{
  "num_hidden_layers": 11,
  "hidden_size": 160,
  "n_experts": 32,
  "experts_per_token": 1,
  "d_expert": 416,
  "d_shared_expert": 0,
  "hidden_act": "squared_reglu",
  "moe_layers": [3, 4, 5, 6, 7, 8, 9, 10],
  "router_score": "sigmoid",
  "normalize_top_k": false,
  "routed_scale": 2.0,
  "balance_loss": 0.0135,
  "balance_bias": false,
  "router_logit_norm": 2.0,
  "router_bias": true,
  "scale_expert_input": true,
  "init_std_router": 0.0127,
  "lr_router": 0.00202,
  "vocab_size": 5660,
  "norm": "rmsnorm",
  "norm_eps": 1e-06,
  "tie_word_embeddings": false,
  "optimizer": "muon_variant",
  "learning_rate": 0.00928,
  "beta1": 0.9,
  "batch_tokens": [32768, 65536, 131072, 262144],
  "max_seq_len": 256,
  "train_tokens": 427300000,
  "max_steps": 4557,
  "dataset": "wikipedia_en"
}
Below are experts of layer 7 (counted from 0) of a mixture-of-experts language model. Rows are named router (the router's row for the expert), gate (a neuron's input weights, with its number), up (a neuron's input weights, with its number) and show model dimensions 0-159. Each number is 500 + 25 x the weight over its row's rms, rounded and kept within 0 to 999. Numbers have three digits each.
Before each expert's rows: a language model's description of what the expert responds to. This comes from a sample of Wikipedia text that the model never trained on.

# expert 8
What it handles: Pronouns and modals in plot narration such as her, he, can, must, plus mid-word pieces inside verbs like reconcile, rebranded.
router:510498471501476527527502544489534501518480506452511476521487496461508561541503502514521514551454507520479527522474536507459530492486494493531476482473474516497459478505503498465559502469489540487518476484524475508523536474493515474472482529474479481497508490508475532492473473476497501493492451481514483481497491492494524473468459535455521482502516499505452514482545520554530538470499522489554494526523504483494509548493487489474491523490484494502473502518552471458461511522523532
gate0:505487480547540481510507476541478499499505473453514482521510519481532503514469488528539472526512515517495478507466470543520527477535463448541498480508479483504526484488495462522459496534514503492475460533497496478515461467527470499480508524529513511457527477469521494467486488495478469523502537503542549491489484545481488528511492505503510479484483515526479471464546518478437498533486510499511482500542484537500477521473524545484479496504494554540476505475522474489529500476537528
up0:500533476493560454463488473519478500520524483464532509539470507504459515500477498526502502543446488505466488514448469504509491505544470456524481465526476544498486489470497479465483503495501473466474485474500488488511507504484486505502472498502530508525543451528480468530457471512497491504521494522524496533478544527511485486474506439503493523537525531541504538518525534538529497488468496476489497496514480488444465480492506530479482473517466521467486520518482525497527529504506533
gate1:458512497493544493511534473463479538498509469478489555479525518498521549510486507537469537488506539507474519545505495505487502519555472537477483487497496513506447492512502538481502437493506480513488502530553547496499488467518491493507497473514519501494480503464499488482518497497489487487519461520548478486496523451493458489519468468513509463526496451482475505496452463460470469514511487544502490478461503509500479498534483481507571530491474470506489485464520481493466511474489499
up1:512446527508491531482458539528500524547518523528488504453487539498515510488502511522487490441494485525505475531470485492473507549525440475528499490507554521515479531560517499509478543517528477522529524508529510529481543500467530482487520491499480471480509524507508544489482471525472443505533473495523544462478555503512512515504497471511495493482491518525483531520501524497507520508469507521492519512454459499477515475520475517473465499536511477487502493525506481519519469478482457
gate2:489496502491502485529524502498488514511513497526518494496488518494487485495528530440512520465498444446513468508477457496522479490456505502507463514501479453476495518508535477511459520503562496471470479511510483480516523514557504455481551494541519523472551512489472515511503514521499447505511528530500489500474501495514539460463511517499513486530470458495484490514523495520484498438514515558477477480474491527483463466503510536499501479547496539532509538493517514490515524472539523
up2:512496518525496454516448545511484472506508459497505491551494504500490486513471498498481536479501509477493465491465502507511482474524447504506460479533495468519500475496462542508532502478481541549518503504554480501512497479465506500506482509485527480497541490508501494498563495487525496552463447536505501524520522526471519533521449485486493489470483510499471480421481469523453496509520485442491536521529485503495531505508531510509517510489521506504550443509503508520520500487488483
gate3:491512503485528493462481464522502505492497504479520517548516532510499510505493452519499497532505454482502487478485480501514481487462490547482476507457467497544517469519451465500504475475506497522506481492487483469471490556519538500538495512483470482519483500494522482467458517516517504455529502504542530502527481516513533501505534489514544534504486550493472481542495508505462503510485522516508497493475504550410522507444487548474460528504474532526508517515504529500456474486527514
up3:504487548504505495517541498508473492536516474466457514510521465492439488496502435479500523511479491516492507481469504511495490518494496529492518499464515503529498478522505465513499484482496523491520517509525505493472493518518517488509530530505479510502499497513545453507488548506501483508518547486512521466513447499484479509536509522467543538489484493467458447549500509526495549463473525530511488499475513489446490527469531565536484520517540503522543488482504494523506480453523559
gate4:462463480463489475484506485503526511561533518465517523446485489491498523496505513494472488513487508474484465440548526514525527532535517504550530484510528482508490524531542511484504530559528511507489482493496482525486490465533495523533481516514499486463465488516487497490523502514494481504519529498532537510512505464513492564537496504533467520495499493471511504516496486480477526520513487489481521502504495500488490489485488516495502443531497427521509504490523521532518563420509481
up4:538519473497491491496498498491492520488488545510517497447516486417545534526500486464475530491464502522526491500476535498465503508562518509497502512490549512513467489497490528520544501486515537534472533524496546560448546526508514477484485523423505521474497547502511472521500519483493488503538512508499526518516522493492480547480530487505493496502499508511525513495467500522457498532464490455517477547488524492512460477492523466513503524508493473493493509517522542501472515498504494
gate5:480463526558472495498506491516502500533468524491539566508516491496469474494498496532514504496514464487511478447513498518508476509506484512500474524481540436493523461511539495520520519509536517481519545531513493521479507472515507479516506470536473528529468541506519504538489512480477498466493459489504505505501532499555482486505510510540461479498494506519492538478525518526460523512473451509524473502490511501432531482488527488540465537537503472503531477504533536494544511529486475
up5:538495532545500523520464526553525501493515512482505535487497468528486530512521478525478514473476515479481485462505495529527478460512517525534486515505454472464481491501548491487493537502506501453496542485526455486472532521503490507490484526480498497510515474507512536487517507463520513495499483498463493504479531489496496498469536474556498520495472466530510497484565500550495480547504473497479468498487512488453528530548547470518510537539498467493498485511554488466504504549517522

# expert 20
What it handles: First letters or syllables of non-English place and proper names, often with accents, such as Occ-itania, Cong-o, L-itija.
router:528506435499483509540500544460514506513468521483527505463505502481501519568464488546482488543463494509456505487492505508482520487519488461545485498525505510520449463452507523568471474494461541510498512492510479508519513501501528487466513490438480517535500499501489509464497494491448499537508514488510514522481502547501550491488502522494524467508507513548481503485541551500515511477502539493527488516501475530489514503459491521502488533496467501524461509536508493470506523512535517
gate0:486544479494455469529496507488454466503528484523514489517523488451515495528483523511460487498506481515548455494479496508506504517538487505511528498448508503501528474511518509447487479513527569443501481504487496485517513521551535493512496504540490515480454472545525544481476508549509508448522524484518482528486497556555489505520496467503520512465522515484543500560482491489502518483467472515503509527512498524492514494506456538478513521465506505477510522520479533505502473511498489
up0:494537481506504529539502472523523494491476492485481497509483484514493461491502578524537456504490487501489528499523499516552448557478515484474463529508538486522477462527448459482522504504493505541532502461512521507491463515520487537507518493566543474528524477494528460475511462480459557456474495494509481492495513501534516467539503506511495493529479491492467556538472509523501498492507481513525498510523492509514510493511497471462501484497466483476483501509498500482528469477476465
gate1:461525502517502452488480430479524442500537494515474518514512478458525461508537459475421476487518491490467485510536486458497512545487514470505511498559483562501531549507464473484482531486514499480495545516483504509526514532493455472499525496509528489479496446454465461478490501489494523531486474478502470490513506502479506495526477511522510509472536491480495510514473499496505490521499481486473510475481509480483552490519512483511527506499468527536512492521511469506480493482529520
up1:523479508484531489479525510491479496499479514498483465508533533489482498539469501537469526523484526481512538531525516529470529499502491523478572493475470533455518492501477516518472453495451471523519492507611498474498488520519499493484521484511474469524475490486534530463481511525494446514458532512492530515546491484484505556506507545508482491524504481477526504495520497478510471553508502544507519500509515531520479518507488507543540499487516498525504518501537513498523483484511492
gate2:504494479471519468495499509507512502518522502532495456503523496509480504504525472533506459493492523517526490477491451504509553526511563456494514528537468542492516498481514542538463509542477501555434462486497453492501520519527496520509488498462481467516509561536498530471505496530477455510512505498511518493522465465515525496487495488542502522500497525562514518476462501496548505509515492471503469496537495464477513481491509535547491471508492503517491504520495461545544499497502496
up2:490474454523534464452486484476538500478510495551452484490508539484496537507476508522549460496483527531470487481496514507520460512494493534511468569509513517455498514484468510515497481555474517494470427483492500513474554476520499501549504522485504489492492508497469524491498523502479507548522485516477526490487450475492481498503501548522535481477458535501502538490489507491509472492536494496505496520538502473498497480495492495532487543513517526513474468531465481535489492525463472
gate3:502512507527522476489466494504519514541509491515461465468501461469489531496543514525504432498468499519516528477510466538517459545481519509494512409521488515515530518519480497526522501527489532468496503522463519521492558511493505516528494491490525438521537519456504492518491497520507519455502531498481519523477477494487507475476496542501511515521504507511519521488511529486498478512531513519523507515501485489528495529528466492576519503468447513521437508497485460500483495480513498
up3:502491503483464491536505509471500520488512489535477490500456501501524491541532508444454467536530476502502520454491532488526509492541483457506477528487539491516498468511478490559484501476483462499502517490510553470495474487499491546517486482489469502481491514545494500450540486451509485515458512479474480476498456513496479508499516521495456476513462474476491489529474503506531577519527488525495510476517488516476490453457520492540503526460470498475523524520474494533502523525516514
gate4:482527557468468515524499489510469489473502454504506500462513518545510537490495529460497506471501472477468472476537494527524474523486513503535437491517508469495535493479496498507496482475510537500481528483539449476515520504507549542515474479501506482484477489539506515477486533507490532532505501523522484475482472482463529484504500490539506503469470500485487482486466471498512497489482553467492511513494530505496480504523508491484494544544489477530530522544510574509530463446482452
up4:480497540537505578504463509522463532483535482520476521498538508545510507501432473511500500533485474540504500462521496485498496514529502475476513495491459493501471479511497506463474487491481515532539469510573515490509491504505477525482516480526475470538478526522528492493481540517470534509506484504500481539502465511524522536514551504483529478517515535446480515498487478479493487469516547485477551490524455535532527517465489481510504530493514505526472476487517508505528474504522497
gate5:507523558494501494485474505468433499471492534477481504477507505542505518479522444525500499484544505481516472506473487484518486526541470501490521486524459499472525479508511525477450537518523503538528448510540474481465506493469520508509505496485482484495503519459500499533533517468509532525482453503476500501478493490528482529471477513503486451580523490517537519485494517463486525468524456498482488539469496526487523517505490473547527491474513462515516522510506488527530472484472523
up5:469525508492493527541505490529549503518538492531534495511508486502504483500482537476522519534484479534490473525484536518516464499513491506505467494465511498517495490494475482550536490479476531476535553472470514520500482521544471521524510551496521451537502467521528502492526476548470493500506540502525509504511497485518495513524554472498482536450483493504475513543500503530550505480482564486529521468524511524487495535486525530478462545503478499495498537464515520491475545481511527

# expert 1
What it handles: Name starts and honorifics in election results and biographies, especially parties and candidates, such as Conservative, Dr, John, and constituency.
router:472508476513475506519503478468531501498479534461511505513499494482498522542491499546514500531477503508481508507475546521470493487504497471579473493502452491535493488480491502448575504482505507497513485545511478492495527493501495494507497516438504485463503476512484493490488492503522516544497457503490467488506504556520505458493440512467485485518520528538492501444511546538518550472481489478538484558495456464488513500490493504478509500487444509513479503538495478466484506512518501
gate0:515542506500495478522486515503493487515524465489476538506522549581479512525501500481477517470475452494536447488492545498523478513509435500489507496527447511500453492487487526472471529471464505507528517527533523538477566505487498479525483510491489490573474517516496514495511508494495506487520556492469505462507506495460511508512485512496475532493512493503523492500458497533514515480504467505493506513496497467513483480530475471540511479503450506459478442517500506455477488493492486
up0:490491523515518506501518475490435512522474500481521516479499540537534482488502530474475536510485517486572500502491496488509532490518497459506493500469525484483471523467474520508489528515444482521563531500495483506454480483456492488469470545561491457514532482521542552483504525507481511480505519483506469483483519458500500474473515520530489485566483528516502492510532520500473502534514500512498551527497487494492500493509494456539511474483471478556491483514539514532510487496511495
gate1:498536467460463499499482502530473523513489490523488498510518513500512477542507516499523538523474498476519505525473470510529547481465519497486457524459508504501490473460514522496502485456487529488489478484512506541494511550481520463493470481517514522541491487531515465477473531518477494494534526513458498503488498507526504463527498455490457522458490483547543473516469499469472541466482466458530472500478473455535475473512463529541522538533512482521466486512531483479517467483507522
up1:502475473539459463470533494513481509501478473483493491520488484496539510533511492521465491483499534465475518536492477524530483549495547479492539476542537532473500504489508465494531530474456468501501521535472525482465547507535471520506518475451514496512468481492531488495476483510511482485526486515528481498518491451508502539518538525542517540487470526496455486466529536538510495470496486527515471505526509516506472515477474512468512520486531537471501502464473490514519493545462457
gate2:500516465502481498545522501477461490463474520497489546463493477488459470532525491493539485489554487539488479497513512472458492560539509492528486492561538526507502488479497527498503531535512528497459434534503482539468507525504501541508523486512477532529489533497535505516541495482498479533494473461504489538493486523472460523506509523481493503513530511488531510496492545482475547511503532526520498537495501529498537524489506452527474511472504485483460473492521519494479528521526491
up2:489468460482531481470510502529490504534504510493497495483479482557489455484522509488491542520511489465509523529472472517495473528515532490544458520466525477522512473516475478468471522536551473493502500517533510463462470481485470495535472513512500495538480488517477468505512503507529486472505452517514510474454482510490500508478528474499503447472477495568520491501552515488497520461499467463498501501526518505463481495525543488482523518503513478479454488461545517535515500454464495
gate3:494478532480529481529475517497504471515512506517525504479492521484480478452501522481443513541460508450527456530477495488511498496531445473472478525505460460541463523425559480477523525489449519509510451461522493529508476493510514503469501539526512500530529494480483513523484498498516491506482508484527521500496509481522499488513491487518522494495540492531554533483496511522531547519509462479511482526482498493497487456522491474520529486513511461489477522461531478503506532517505453
up3:503532491499466523504511480520546479521496499486452520550538496508492527493498454480487529483519504533513490479522567506483520463548537517508502509480528502543470479459525498493482457501520524492474498489488524459513501523472490556525496489536504468518500506542537470494537458512511480493508490478476492557502505506466492469492487514474492462549503544504519533542509521501535492535502501496503510526515482518481455511508516484460489493554498493464479477522481517523473508448516545
gate4:493513465498489530471473490530490457502496491530529512480496503536490483526506514481492461481453528475508534520504512482496462481461517508476490528471520507545503496466482494526529465504508501500487528472470494545484453537509544546512517513491513499508445469460466450474472513509522499463536499524503471469522532528539462454519523481490513508466525499481472525493528494468456477497480505510486537486519534552513527485510456461541492485507472509494522510528526484537509480502531531
up4:513495493480501508481464484520459492535463457500465468481511460459488524509496542487502497486510522522476489463510548473517481492503533520480510526536469501491482484511482514530476500457485485495522487493479533521475482477466453469485463517459509459521465542468463469533465475528538477550518487529475492535486489542451487506488485481509472492496525497491487461494462466521516460476518498483495516517475533482468522498482489489514476459481470484452518534462528523486521498465497471
gate5:490483537451445472482527503524514546490525503510436482479519548483515494545509463502503500513511474514498425487502496488498510488473509482461512550448521512517478476514479495504520491503496524533473519504517493495534505503500460492471457478478489500478466482476513501479510476496489490491501550468450513466501519504487488497508509516478507522515488508471459526509502538477481448480469485482466483500496523565483517507524498503498472477501480490522477468479500490511484409451491485
up5:513538502511507518509437484543443506496476461476486487494464506527479518497489509479500487507491494478523513505503487513494500530465487461501504527504515557525505474492478479544502505474486494521535512503511523474516520497540533513443472466498537437516516496487535529474463537496475527540464505550487540523497451486481509488475535500527480493494490512475477467529523504495510505460517482483543515487512479491532522510516493469497488489519484499517464529484557525501494508426548514